python train.py --n_layer=10 --normalize_top_k=true --n_head=5
Below are experts of layer 6 (counted from 0) of a mixture-of-experts language model. Rows are named router (the router's row for the expert), up (a neuron's input weights, with its number) and show model dimensions 0-159. Each number is 128 + 24 x the weight over its row's rms, rounded and kept within 0 to 255. Numbers have three digits each.
After each expert's rows: a language model's description of what the expert responds to. This comes from a sample of Wikipedia text that the model never trained on.

# expert 23
router:145065133111102111115100148135142108173134123112135135064098103142109083130104165154157123130162101135105110125114130125132114142148123143167127155123135141130140129136150169129133121093166157143131123150139084099145167175167111096145109138133152112083131076136123075131119079125125114165153126124111116144125129119109108112096104140150094149138110135105127172125128129103137141119169144155137129130131122125134129065137114124073094171161151091111143138079135140130152122189118148
up1:193093113109095123101118130095148108152132149108142120135074118132113129150142126147113108139113123116139104142134142162157102142176124121109097143158130079182129146087163131102144141120124127126143130130134084128155155147113093144129106153144134170086162083119109157105156101136131143165154176108100133148147140135079100133158126127110102121152135138106125130071165138087090122160134111131086127139098146119142124150115152149125164127182111125108149103100145154177123108096116127
up2:115086184092165142155117145090156123124101158140121072069169118148128095159124089154122117140133109152156106118103123130122142129146154128134095127125134114124149159118080120095125101134128135112134102083129111129193115106152138077158142152112127143117146091109123151151109102127130141152152110140152149140147109119135131118097100155120053136142131148126111110130116100137119124108153181160079144146102129120125121132136195140139122152127133139154138174093102157123159134147146147
up3:101146068146129090144157134134104138089111135151135148134159146130104157121156150162153137141153110155112144123164100104093155177115125174110121129118101144139133154085113103152113151131094165107138171138168109099109107134121108117139103146089139134156101127124143123103118102119136140181122152116122127153089107142162106118102104119100135162121157146138127109131084124138160088188134119110079122117150082094133118169093091121151158108169148143159156119110140119148147128094112114
up4:154171119154139159147127127111138099117149140101111099069166120145115149098110155146138128106164152128103122115137174160098100174118145099106104096121102117132175126136131105074134096077123119108139097109131157082152147151121107116137123113146129111153143137169139128180117100160142110122122077146136109129115133147104093115150103159157158114146103162142081138118135098113138114133167131125142170152131123135108161098153154146133176101162141122129155111127117144089086147158122161
up5:107121151169126131129093152131113134083109145143145137136116093152159126098125130094146094155158133111107093148093142133139110111118098134146148172127112105140118107156168119146125123120125109134157151151157161036152114164117151153100163149111153125120122138137136110145103130155171156144109187139184079106132121107121132128130110101130166172111095111145146096156124059103111118112129136162122125123134156136132098062148113109131100108143113143114152125131121126158118149124110100
up6:127108132123122150135124118117148131125176169121120168149110115145132134099131105132139135089137174110103103093156097119147106121140095148124141116145151074111140141139140137128116136145112149139123127139175140132120107185110102186140131133181148095146102111114114134147162117149168151127097155110152162150129168161102124112153129137073119095163116111132123146103157063083167127159148094151110126121086093155165096112091095141142103140122127117124108152079167125142100147120115127
up7:124111121133100147098155185169157103134131153130127090106103078105147085156118129188141136132169150147118122135147107174135162108093092128157161138148171140112128111140103130117124127116111178108104152131108068130105164142140116130126153106114134149096127120133127146139169129148108102125155178138123087123122093128116111110093091129170126102107134128057140119131091146158144137134144138094157140118148101098094115121117097142159133127121117135133146158104158121178151138099107137
up8:125151127123099134151096112116115150119135092129133103148133139179114151102085157160093125132154111149128114128135127096132135140128117116147153089134155125104148162090157139112131113044167096142168145146161137103142146140091128109102121114102117128065127128110088083152139113131126121143147094099169148114105143112159099121142117112133150120130130093087161171125098151133139128158130157161150146134109130114110113089119171138082118163107167140136128105180130185141115152121127148
up9:163068057127100093135097153108157143144140157113120120092151117130134101164121125154124114115155123128173142106169107106132157126110169124123129127155121105139153116131156105103120115107105106112121129133112145168142088121096116108149079136102105145120117097147179136118114132129069158147103132108122178164142138117166123107111152112155137143176115165089146125148151141099169123127101135156165148140134093148111197128113145126116118141128146134147140158081099138117103113114139120
It responds to: Table breaks, pro- prefix. Line breaks and pipes in tables and infobox lists, plus word-initial prefixes like pro(secutor), pro(of), sub, and words like year, According.

# expert 31
router:157104164148130138116146135143110103155138125121177163102163139119134087100138135118117129136151128103121108129136084134141112155102134134168125150097134131098168102119165159099099127104126153107131147132120113135172151131109099104145090125119134070126182112122142096133103118132116120136125077144117179160185117115129115130105171125145101117077115117107101139102138136158102146109159101129149126092147155100172138101107151116068117159153130120133104174101102143081132140164115153
up1:123101179102120123126104112114120141120112115094115078119144142120124143121165122136141114170123117117113127117181134170177136178097133122105107130115151128110143079133165153157144088115137116106103147135094132127126144099150088129158104127153103109130075120087153118139132092113152114153123141092187138123112097123150161121134136145121099114104155182141098088144152135119109177141117150106123135162080145173125152139150136130106159130114154117152108172114126130129176137092085108
up2:127108144179132125121128127122117103074119095126115141135143162124119104100117144111125117156146102107093093128108149124143138141106147153116131134121107136122139124191130126115173117125127114120135099129145173127156108114141120142135153103104128115085169117153144132167077098107146096108124096141115115114091162122161078136097127174152153140072119112096095120159142137121117109088191145105099117133133113119174134157165173150126127150135170137094172097183117140126110105158135142
up3:103156141168138142100127145105132123172124132115116108109134136154104101086124158143090115151135153140118140159157117152137120181093120110153130132144155131135156087151153144153139111141118130123113115152160142147173107095162120118107097096146141128141117125177092157132127169169130119169061142128144102138126105112097131143122114114126065121140089152112137162154131171126093135078076139074131130111123129144126117146105147124093113100177119152096098140106130159132157135159108101
up4:164115104145132123156184094142153115172128117122131094145101092094151135151095160073119114153094105138164131168135125122110128111139131113137135078095130128104113113152171072099101097122149120122154112101106161112133124125117154137131119136127185132158144127143122146122137122155093186096136143146178147145119168133159094124124172093140115113177128124092113127105121124159154148101109153152113127119103144120096142100132140117163068151151128131127140126119106101119115102153170107
up5:180122129126144154131107207111182136083122155127109169082111111123140136126093147132087096166147143114100125158128120160109131143162104129145148169129121132122129081094105137135115136128110125138115135153113115088126151154125136133079097126153102122118125113136106131106116151103127145117110170083106100143116073140139118163104107115164109132135076137121124153124154142105130135162117091142160147178110151160114141119166127131071089111126130139157113136140067151124112121131135111
up6:080129171131148133171128151122112135140118081109146143056128105179127137106138146142155151159153133140153139091158127096140118112154102144157129128143105149106168127105123112070116108124105134164119200115120137160150107099126113141107102129097112133109172144142096129139118135121112101174136114144137121119145092096140109120138115195153155101138116136159087165138139143140095099184135105127131158134127121156103176098142133098088123122160140126124128115105153115111101132139143132
up7:088073123153108124115092159142126094158174143149147060121151134146121102139129149107128115132135105148102083100148146091096136184135138101102147164138144110102124130119096145146137120139118089135175120102139123103128125141160116141160167134165094115159147141130112138151158127130126087170183135137138148128148073133104123126126110117095122144107104125089161180130125137138139057144107129156084124104101146117139134127130175143150128122143153135130144097132113125128169117124146159
up8:142095110139137099077102153130106134136122129147100136132149123148138111138142142175148124161124076130161066142164137107116130143125116097117162139111130124153121145145173113131102159108107146147101103124141127092124170107138142110140123133164117126150125142114102104159138074136113132190159155115082136123141123138125075138130134103161090125081123139136134110142164163143138115110123117153139153090131171120151106133161099124125130171157100105163131115166128197095098095096157136
up9:121107112148124125104132148133128104169151115142100130129172133130152122160168133108144151160091105112136170097105126158113074109117100132111135087138149175142143162147134108107184141129083174116122146133138127139096138118125122135119110185143138134101139200115112148116116166112082114114094160079150108141099121111173124135126110091110101113129135147117143146133092143081145089111155140132189125109127073138137132138117131111124130123167131128120174106085126121113118140099142151
It responds to: Adjective-forming suffixes. Adjective suffix pieces such as -tic, -ical, -ronic, -ric, -ern, completing words like romantic, geometric, postmodern, often in music or culture articles.

# expert 13
router:117110164141117160096112150140114088138162074165154144126162118110159081129096163111131118156158144135148158090146136147133111155151141137141120119137158118147137114098139135131111153080131159149122132150118089087111146111148145099141104121113107097122134110161127125085113101167128118163122115113157143155145085110173092118090128132152089105093063095114112117125133142156138117130135099175180155124123137115116147098138153084107075114166157103111104146130142119119155126144116145
up5:129103109168125126113121148150091074158108111139119166183091152129128129146126156093162098125163110090144082118132155121133095119114120130120138126156172097132120136120158076137142137123116119139118130132123086110125125081161145123139121086113105114151149115139121159126123142170090111159134147082141144128113125149099147123125136098163146150127125162122134151148124166133150076157132095175128161114137128142088102129134150168100103114145134110099154081158175167138154109077121110
up6:158104130095095121180114153158137163147142112158164147136132121145137106117187178094106154124124130119119148072144160098106119103117164146079120120115083127172161118114130156119128124131157140150171152135123104099125124096100097155091128123141113138109121165126123114091083109133108106108145114140142111133127100147119131127143135133138140110146118139139143138104113122112143110157138127172082103119142092121128160104126154087085103136148208138114199151103098123130130140108121124
up7:146064076148099091153121153141179081148099072113145130102133113160150123130100146124090140161128126155100106134107148131122142108122164117126128144130143179109146161131150096153124145107117141101107095135148102124115148156127147082114137156142120106123129095120173132080141139150174148147123146177146133127128124162131083138124128177144134131124111137101124132134135108146105063154121121157132107090157111097113129113150170150124088143141140103106154142098128150124120121099100087
up8:099101105109108156123116106130142108104141095113094113109136103124159124159106161133182145122117134091162131130114154140115107114122101143137126150081162111125146123176121142102114107082129165133088096094145098102137090126163109104146127122110093164116143161150124135136123151135129178128079135116148180133139102159117131121125116129131150082151129163098084112099129097098136145130126117115117137132117134155183115173107143184148177148138170154099102168111112140092097132139143142
up9:106113100147124141106128113148124083118169118136078096117125145137163107101159137102170117141094143105106128096115125163103130139116099098101138090147119131101192115131181134149128132128127165144132159100103113167141147159114107125139125119164133172148145156149111092152113069146131153119114160091163130148105097134134126107101163102143102160113119139151117115123158098090116108130096155121143112163146163128114129103121114147112116079157142141077177146136163107139134158162117145
up10:086138129130112142111167106143101104102122142143114111157077165144115131100143139102113117157139165155120107161165090101132113064103165117140128108146124147147116106116141165163091154118121117178096129142120119159121137104117093121131113094163158156102140138145144113122112127102138116093184130058140123115124154092078159113122091108129143162135145133106135100121144119163102122129139093099127149149135124172147140129123136157169140143090144094129119109127168151157134168122093105
up11:177115123124133089126112129131118133124125126116074142150114125101115093104153097110114131163126106154153129157141091053151113155107155125144151155118123145138144085132105152145150142135113138083149112172161116136151127119144088110155123128098130157172178107144120094128163148122120151173144119103121120137142149123111163123104122158144102128086143142122110083132065115134095161123122112125147118137111126077122125138167096110164149136129158101124106117099140085063141167140112143
up12:138134110137143156136151161135095108139145065165121109142110146149147137129095152154159103188114112125114142131101102124127105195134100140131151121136150107107114081123110160134106127114135120149133116115122103129155143150133095159169122120166127111167125135142125128056160102098131155150174159114133137160121128149154056141131080110108103136082146155165132064100119125119104104136134152084103145114099119134103143087141134120143126129124147132079128104113110136122115148119132128
up13:138081119114122109100137113122130105182123138094132152148119103132152154135139114126078078176083177114082129106117142158097172168136172141104104125148143175154144130071083127131094143115125133142146133137161152128114142103106121120149143109142124127100120146141114124106147144119157124099162133143146143157080170125156082125122118147143153052116137135155125124153105106140136107127166150147078168143083133092145111112108156120115132156105121154156120147143125126133131114142124131
It responds to: Short inner word pieces. Short inner and final pieces of ordinary English words like or-al, co-al, mat-t-ress, ep-ide-mic, plus adjectives such as electric, musical.

# expert 21
router:133151150168132125113113128169115103125169077086141134116120113081125111122101138103113085134162137167127114094136139153164121111106114168152125133136129126116145095086155137112118105115136120157135103167138071105145127142160121105137158144113150075065133098155171081107124131139138095126113090172126117183127130148129130155156118143134122134119085133114135140135119174156120127117127098130117101102152100124139148120091133146092137175118127147137149179107114108126125114183107165
up0:130100127175135136110158089113083072118152073096085140113141099088126152118078163141137102154140111104155128116132120142133156136176092125129138131164122129173141160151143123136122121140119080140171134151099084132128091113119107182147169132126103104095140120131146121136142131112137103131127124148135115110109129188077135144161119126164158128125112153136179125164139108132114100106100184104095108110137126114108115152108121112116107109126153144115105141109131150137168163162125133
up1:126130139129116155134139131122071114203160124131092116140123135147113118126070154105132101054120114116107110093131103099093119161132159170153133105093159153159120146120139144130098130106171105148165126116149091132178144145171146177126124159148139102139176150129108144155152126116167151176098117122158083129121142114122124146135131128131119113171090133133094135162107119116125144110133088098128126123095104098144125107169100114142151097125155137107124126147132113143128142092105127
up2:100105096144173112141136128153114089157154141121070123091165130094127111131136107130177115098143167150138102073123148128126120114093097156115128145093122153155113157105117108162147111068127164113136146131099124103137137144171134136147130097159122110120123106164113137155141146124147108186073112077106112141109129159115141130126108151133143123172107136111149139114125130118115151091139117198113124172136122137137091142125132100154155097150115178094113124144120125163097135118119118
up3:153094178183173106124167137118111129120133094113112103121161101149131088134124136099138160139126128151086118120147121149072113160129151104105098177125104152158105118127151155125113136170141114106163110099110062122141143145136165124119144155150118094101134098090098163083122148164126124126112164118106132110126118116104121167134079089105124141114104199115087098167154136153136114146149107136126137133118112152136130137114120119182121155124141126147114122142121111140138172139127137
up4:137145133115081162136159104137156112098128114109157161171105126107092133106119153145144169085105137098105154110134113152146106146117145152120140149118167177165117135178122128149140171094140136112142126171133142147153111120148123092123093140194150090125117143130114160113133104159115140132131160141067115121084152139152127099158121130090120084122086138115101138117130124137106125145173130106096102180108116127143087110105133155159150111117151119131096094138135146129123111076130152
up5:130077101124114141128131108220103131091129115128098155135150120119111131108128116147152145115146139144132151111134155126108153111150118112082112172046098131154142126109114121111169176104127106173124106131111143137136126181097142133102147136095126120145123113156167138115155146137112091125150122133145113112134119183136103139134107166109137173124146083131114114145129111121113168153140105153133103083143124138118106092151150143120136119106121164110142094076107163174131140100141137
up6:148118111138079140157165127104151130133135112149168159113107150154176139102133107099182152136105120084137086111151100123140129126115133139139097153130055161110112125123163096107102159143152130130157120126136105097113119110175100166147160090154102122148114145128116141098106114128087127122123127117150126131153135084107125097151132158103188142109122091142102104143144118124159110156172101105120124142122127093113127160126148168103149122058149170111139108116155144134123102128140111
up7:117175151135156094090104138149111152137126194149069127109147166093109158148140120099108147156211100129096158108144158132143122111120125145141135167108098162167135144127141123170129118162160128148159113124118113108111123121138157119103143125154101112136146135131132085143138125113112073105105115113120123112155118157146112127120121134119107143136105130147080112141132146120101158119132123138150115139096128152156136114088139133088139141056149144132130176107170110134089167091128127
up8:119111142129142174128113112101135112134129140124113133121126160145138163131123119077132102176172132122109117124170086104080086137096088163118156159123158112121117123104130129127103099146138131150108090127112156137137155106120154124158117165123133155127109128132158133113132086105170098181117119139160113129104092170116134176138149082133097148108107117182144132084134148097098124149110138073096129137158155111150120104103135106118119168078139151141126157155125064113132129122115135
It responds to: Numbers and units. Digits and unit words inside measurements, statistics and tables, e.g. 13.40 sq mi, 5 ft 10 in, km, miles, minutes.

# expert 42
router:131088126168088117122100098115151124143139102141138112110097129071125114051102152128131142137136119146131102127126148175173097128113128158154112091115141117119172115145131149148116108131123121171106168147154134144149109176137109121122114118148174120098132100134136092129119146110106097142083129146106133188131109140096140127107112156143112132132083148148143148083087147157116110129135110146107134102145144117145090097145143122130079165165134106164113183131137161152111101166110131
up1:158109141122104092044076123114133156118119121168073122103068151088115138095167138131129125149145111142074133135162114144133126111152100157151111121107121133162116132144120105129125128152121134122123180138146152110147116185128107139123113114115111115122125106155140134135140133112115133146139077108128106156132106106103115147133118138120186091106138122141179096165181121135181149141132131128156127144103149100111144094134127099139108128104109123153159111145133177153095122166147155
up2:152159124119123119129119133142131151151167132108131119107162125160119117142094149148136155165137083132091106152135142173085137093160137105134121159065121131146113139104132106151136123092132137142103135142152084101118130100138113136081200131153125125133113150145120133127113161184123084092137134123192107133130129162170111096125130112105113163144117150106103105115144149141109121150129137128152115120112152089158114171135121143068123095103105095140155164098142118133102098079154114
up3:171125093127118141124103172131138124136131120127157112135171120150153101153126170136122105143121127135088103120105135164136099205091155110093140144123157147111116132080092147125129138114091120152147152142129119119132108172121142135112143106146158120131119090126114153111134157148122084144145128110153098139110135160089157109149138128070111146141156160106127159083117136138147134157157090078112159154175094132121106096108117146125160137145169099150100135107143127068123156159142102
up4:167134140127095113138097126075143149103125114113117136068109084129156109120149099149132158141177129133138144127149122134159089164123123108150109112147136145169124155144134149105116109154122108119131105118113112139115091167151109124133091129120168115157118094139069133156132154133111094140119173139101142146139138100182153174099128119125133107131102125121101119085148148112104102113136120125105145090131107168124132190124142117128093080122125132123162114151155196159169116133170126
up5:124171105143119125141150146113138131109131098166105091132093139119103126127115088138133118134125044132143082133121167148115171116140155107091124082111129104121093147113141100120174145094131134160119164147136143086080132156174162104117089145133161027135098109100106119157142130110170090129118143124123106161153113133122139119109110124088157170130131118134111149112106139145162138135146164142128147100138131116123119119100128161154118150159132140124113105141123095110130135135124138
up6:099138131145128153089115178129150138099175108113146131143091131146151111116093142137154145154171089109142172110146119124149066136147129109134073136118173120094149105079136146148090124136135123133077160142114114164076134142071124131116098162149096111130138179099114115125134113136126107123132169167159142138118145147086160088137154120145127161114098138125099141085128118138130129099101087113154130152132148128118095101157123132132120119155174145121125129138137138134145112124101080
up7:090145143124097085141120144110116122145122136134096101177127180124132123090140118163143138129103110150118109123123117133137095123189140093099138142168096100132161131100149096157139132164134070124087143165127074153129114107169161106139155107120111148125166125153124103153120132107116118165141122141128130174122154153116125116137114088101090154114151148130143140104134133074139126095130154131119158117128089112161152076098101115163107142154160146135125112171105086151122120107135163
up8:120136138113092092136117156113128140131157131125134141137095118075108100091107163146125133156158099091115107107131115107149119120175063143126085112120057132130148130146150133132148139149099090156117166143131096114121093153089113125142121107151087192100120122174149121132133116130105133110149115168169161151113102154095149125143094134156137118170165125147122112103119152098108109130124149127125091153123129153122148111151145188118097120142117167091128164138094155131129107130104113
up9:101113138154116113158155155102139111095163152087113116114187140173151127139135166143135134109095084103140145118118133136117102137095105120104101135123121157168098159101139106109143132073125150140168139165160133120130155073106150107133106132142131151109117111112156127146128130131150088116166158103145127140096156131123161092089124131102151093100115159176133093125159127119151113127129162165094137127173100128149076133107101106150106145159113112105145149112147091116144143141106083
It responds to: Dates and citation punctuation. Months, years, commas and colons in dates, citations and award lists, such as August 10, 2004, Released:, 1994:.

# expert 8
router:103112156169111125092087142172123110143122100133179158130124115099169141113146171101109104127160096139117108148121135154144105107136127141166119126107158144121140110095170128118118142074086098163101138146144105125110155126208114128188141125151138105135130085121135104124150080151099122142134130121090122157176141141154118127114139133096115107109114151132117092094123137122117137128150126132100110135140091150143132080094155127130098158116111098125110186145131104111137124178133148
up1:170129117133117096100136084174151101093138109134107177136131118128083099083143149116169117135153085172093145170158127137131120118153129140109127129118105151131130104128162137136128192092127150155078117149165137114137152111159127118142162104119131126098140146125163124100146119130123143153166120125148116114154154128163154084151106116131144116128138141099090135109134137141130114129122137118107087165136151120140138083070148132139097134106094162140131061148100151114114084082131138
up2:088093135117107089136124124151135146081139114161169086102137098102144142163104123147115130158132172128141133150099157174140110116142121158144089118082177181135117094144093098107145116135178124158130062124184111123158136123161132115143116137173133092173121112129122100121135135090100140151136115135096153133131111140166109088117102109130153107090145129128088118141157098134102126142129158143100139137126129134097145178119125155110139141113158141150155131143149147147124113137111088
up3:107155122131127125089145128075138108110106140129170127136093120106096121185139139153115138174150082122126098126107087133166161114068162135136081151137139135128124103157130129141120125125078130109120095095133141151110109162114113093160126087161126166137121098141116102138135072112109146104123129128105159123168136139162124129114155157119166131101146152135144125162118125135170100130147095104129122113090108140134125082120170139151112153119107131141117106141148147119143132162092207
up4:145108088108102103113149153126123164108116140133108152116147119146124146111145145094114129143130142149120090098126140119168128124128158113085117127131117125144154154110133128132143124149149115197158136138126098118107108119112092102164152145107096104077146099089134129132148112143140146142114137154109078112131143175127117120085089098140152153146121143181126104173110069157154116128161119127099156135114111083161098164110141140110126184127097140089143117103174090167137127164127158
up5:122144123158167163099144150151138094154105106081148115116095154159126129105142153110139135136141066114073110080143154134122093135096141124133118135112123138127157127115168132120125166126093097131099167127186131163134109081150094120131126158108121162173111142172157125113093166088150109120111159103107140157088092138134112168113104127138111106123135113146096151149126110125141123152166122106129131116113121160083155128119092101150114134190099133131116128154156134119148134113118161
up6:137130134113094133144141136124138117111163121142138129153149119115156123139144124127117138128125116103132166124142122146150117082113104096177094149148129096152085120112162171095110131095127095148120167160102125118082139151081163154114132110181116127119144166156064140083096094137117209160150151133128124134071077120150098130163121097136118148118151136161176157136130147121115109121118101140152114144130125164099117080149139138117110126126112133134104123071132112106131135135113138
up7:146124134143143096136099143169105102129084139075117154132139140143132098172120146164083108148085135143084131122113121153090149104157109110135088127137135144133147097096139152128138136131118094167144112115102148124137177147128131122177113150098134135139169055116143114134126119141163113154143147117133090088163106104116151156141078145144110110145146134173123121116074146106083130092106116166134159122126119138080111148084141146173150146141129123123098137110133120148144116116131167
up8:090166134130113090130153115154152082155166121132154173110142133075159118110147129114122097099152151125095131131126102146149119101122153126134172165111138188079128081106122064090088162126102118112128161129151109150133124153092139093133132125157100153082164150128117134155083122121147124110107135135096115114135121115147147154109144154108096135161126161102134122146132108115115156150140100140103153136189113154181128122117107125132165134133117139092129118115134128125142102134162165
up9:052148140086103104090100125184125147159109120098087171097140123108157160131150140127107118159146134141119106147135098140159107084135121158117095152129135122138121115116143118115111142137142118083099104132162179119110138118101126141131104138130164137126119154113153146148142095132097101139082129104148158135170104154151147136094126116140099146153142143166114090121103099120113123159165112136146082143107051088121158138123162127122175133124147136124150096108160139147121124101131131
It responds to: Numbers and units. Digits, thousands commas, hyphens and unit tokens in statistics, infobox figures and tables, such as km, miles, sq, £.

# expert 62
router:091115111187112152117130126152142125161162121128111142106150136139117128119090119143141109144144109147119105105144124163177098077155105158128092091140110101132156132080162130131091136147118142165128160151107108099174139156141120141137113148129111114132159128142181104111124105146118119147100114083146119195158113152129175144110096154096055131113087142142139117138104134126097116153112103170115160136123119104162123139117184146114090124132164107153140120151121117124112146114121147
up1:118111115075149180106105143139119129172121127110107111148132127147088103108139114150136156121093133122120108123149116152123116137120162101102119138139160097124147106055168092149115163102172132153132160142135052127122188150144135135147112140149104119115130114143110119139126113116149146146107136149126118110102115140126177133079161131150098125142172113136128150110136173104165112152103116136147114155073116125128117140115168135139165119084166158093083126134096120093127095140125144
up2:170117148133149159153126154115098147090162193117098136097094126145117152116126127110108087119147122138130122157132121082162153113125093113137125168083104129129146121181120070106132115118104112129134086129152149120118137135140149129200108124161141104126141105097156151137103138137095120155133097105148120112094113102165122125101122121153139171133100157099159147135106174132091110127126133123159088159128173137152129125136105131137129140112107165105154137087127180132100135083151107
up3:119135172114129154135168119068118122132090132120143122136137102157144148114086159106145139149118125152105091105146071147135147117147094174118148124072144130141129147115134139131103126091116101127082109153155124124139127106174161173180108112111138124167129078129137090136128124155136134128146112141100098152123128138124146149127117131165153133149085147146120139131129158133094117141133133162132173119147139134171098089151150160134130133114056108107173127174122087111124115098107096
up4:154104146173144134140154129120147129105164129126128122086113120151136111123084142157132134106139141128124128080118174113160109097125137100119098129086109147089093139154128139102115104157103113136159137139175064111151153155144157105084075118123129099092152135124112134152125121146128095093128086102173092133129158172121120128116148109133101201097123116108125183137128138139125143111164091099141117109130132111127182100144138142182154127117112132172152115114129139144150128128144131
up5:098113211156131147099122125121150117152129132106120109131116133140124088157159131145129107156128132127150075130097121154086122109138132114089140144126137142103152134109150147179133152133120159096132101145126123119098106133153117150109133173118146165133139111113121101105115159147140178164135110119128101114079156155101162129105115128144186124139107116162079134135154132133082096112121099171099122092116160074162112120148121109157160099124157133087142145136156140110135102119097088
up6:161121133165117101139121126142161141110138130136130157114101140161146143157106106148122140156173148149103076146099139134163122095168130157129123159123147125115114115184122120100137134121140099107121114162144104084141158144126151160075105136115127091141136099153167097118099186104135148138147137128090158156173137142123135149123115110145101112123130105159084134149089106136148150059104097153103143130124102155141177111129113139148092089126133126144155116104110146136086137101118075
up7:124102152149148137075210154131099128125136156146147103096112110159134080134150106123121171159109109137132164136123153104129115134170137119084184135104105165153119131147117128140151120131146100103068155137148146120112121117144134154091106114150114107120150153160123100108125126132108133155115154080141105120097126106142134131078099136147119160184123148119124141115098061137129166121104150159130126154107099130126139124119167119106117157134069131134166121127114136147156139131105096
up8:093176167214116099124117108112126116122160119161128137128155068181098148131114132169144137123127124117126142169141134111138176142108120147154102174111132135165147147130165139093143092112118131125142158120139125117145102130169117142114095107113119166147129093160131098111102087125118111163107162095140116136126140117108125133126110130135102129137154157090104107127108143149119164122122116139100101121089102136072137118137105102121175153162126117148152123139163095141098080089120135
up9:095117138139119179107106092129143128129150132171121134091143103111128144131131132138143124149127140134120158082147146134133103090164105140093087086137128100152095106094146090140106137129120162145159137140095105111101155158168143176130129136118143141140117090143121098137135118178091115128138154141147098159131108177163110199120098119128124164145058159076087141136144104129145120108094108151124136133101159115099130141117175119133153136153093128165133121106142097116144147134108129
It responds to: Clause boundaries. Commas and sentence-ending periods closing clauses, plus conjunctions beginning a new clause, such as when, where, because, although.

# expert 41
router:122096136117092095107125123170141119149164101109168120091130119106117115127109123151153109122165113160126114115167110129196115129090128156128107095119143088103130096095181156133102094129144121160101148128134125131151160135090121095147101113110186091094144078136161121132112109147138147134137109147141111158152161136161099101137126167115092096102114103134101131121101103128132147156137143128109152124135158132124155082150154165114129184151139097125110154111101136143113133165097159
up4:139108167097096088162116149118119148136158106107099139123136100198077114108121122167120107103133120092129122185187090146097093139145131170143140140110096103118119094094149179120119161138178157110094150138160116101144135119122078109144088138130086113089143074142121106121122154099129141132152152112145126139125140129137160132121102127164118111138138134123130120115142132118126115119129096152107141152155148102132132122155185140079123110122140119143129156138160121143139143103101170
up5:121135130174143115113130101131132117103158142102154135086125136126121107167113121106123101121121125115099133136114134177104106151122133112142162123083146125138096116058141110144128127150095112121144136128116098114131130174120119135081103136111169187088145145164132140114103119132157162107128170125144135126139149066109104108074141155112132154099111148149146100138112125137156187115117092095162146144149127146127114143083171102186135139141093138135164141163116124163108111099124165
up6:126129133104092167138100159141143101147133122099149120133156112138095116147110166144107103139111093144157114095138098128131082096085136181127098141115093120136113131140129113123137166127146136152098134125124104107134136153060173094164115132121114147105120137134117156148135155128100097132152090141179143136077128163106126114110095123124156149109116084130087124133151153135145136167149138147150115124095117153106136114103085185111127175145152172104112150136074146158120156129124163
up7:107104146145131154145166112119122089081134133150133157167099103140092143082137102115099121166084186104142142152157157126169158111156114121106107108119106133128095097137137103100135109130175121098152183126132138129133138156094121119151077108128126119121076150175112129109117131095131168137127120162128123123121109123138136114128123109139102165116139106163143147171102166149147123147155156112088195156150115094134126127139097147188109136126148152106128109112121107107141111129111147
up8:155141160083137187132132105130053115147150104102143122104126162131131117118142142147157111186100106095158131161170149091140113146113112122143103117160132131131149158102145131148142152117123132127182149127159137134111127130119151119155106157146133163107120144110091133108112091101155133122111143134152143116103144142154139140131108146100144088099145094075153150121086094157119155130110133138101081097094152122119085156124108103158124162150130147123122095071153130151120173115116115
up9:130091126144138114105121150128102158082128130113155128086169123166132092124126138121133106085131128183143157085118093178093111136156149170113128165132118154131156121120161138126119151141136157156106128162168125087130118093113135124091114130104149133145126120138166099113125194129059118091124164126113136119112153146161129135117106127114133154112136114117097120126108137097149084158099093092111145116154152087098098122134159144100143143152163129144098113146124118146131180120150165
up10:109144112104074164142111187139122122154141130142151160139150110128098119142109115122089153161134153088137133109156151098101101091087152154126093111093153090140119119115159082112082132122146139163105139122117153120116123134135126158090104163146115132091163079118117144153143145105117119153121148137153134103150154131127154163162126115111121127098142121143099067134158074137153118151122179106124123115139138131127147135113145128145122108163134089098132140189150120175158093116159121
up11:119086123141072144103126193188172104133144156098124073090144134155131114154109156161120145114109104100140165137162140118168151143136130132123140160109098096097124157072085124128137144155141100145107105123170097128119138120115143110104098105130145108135103084126150162137149171118138137100148111103154140162154143129093105126100108150139083119106145120117114150110139104119152102118110161132106157122138126088126127103106121138121095161113113118151148134114163111102130115169137172
up12:144091124067097141148103149113160137118122131106140148101106117178175132129133145135149121169153098124135130128174101131142101122129134099089115153130158121107125125113137125129113131115111107116069173105132115104104154121127102111121133153135152141092142088149135102133125111082115141161153141130118107112121146103141084122150122112106118123155126143085160146143082147139126118160140144129096135124125142146142114120109168129163107201155129084120122112098197141158116204137118165
It responds to: Numbers, mid-word pieces. Closing parentheses and numbers in sports stat tables, quantity words like half, three, rest, and middle word pieces like inc-red-ibly.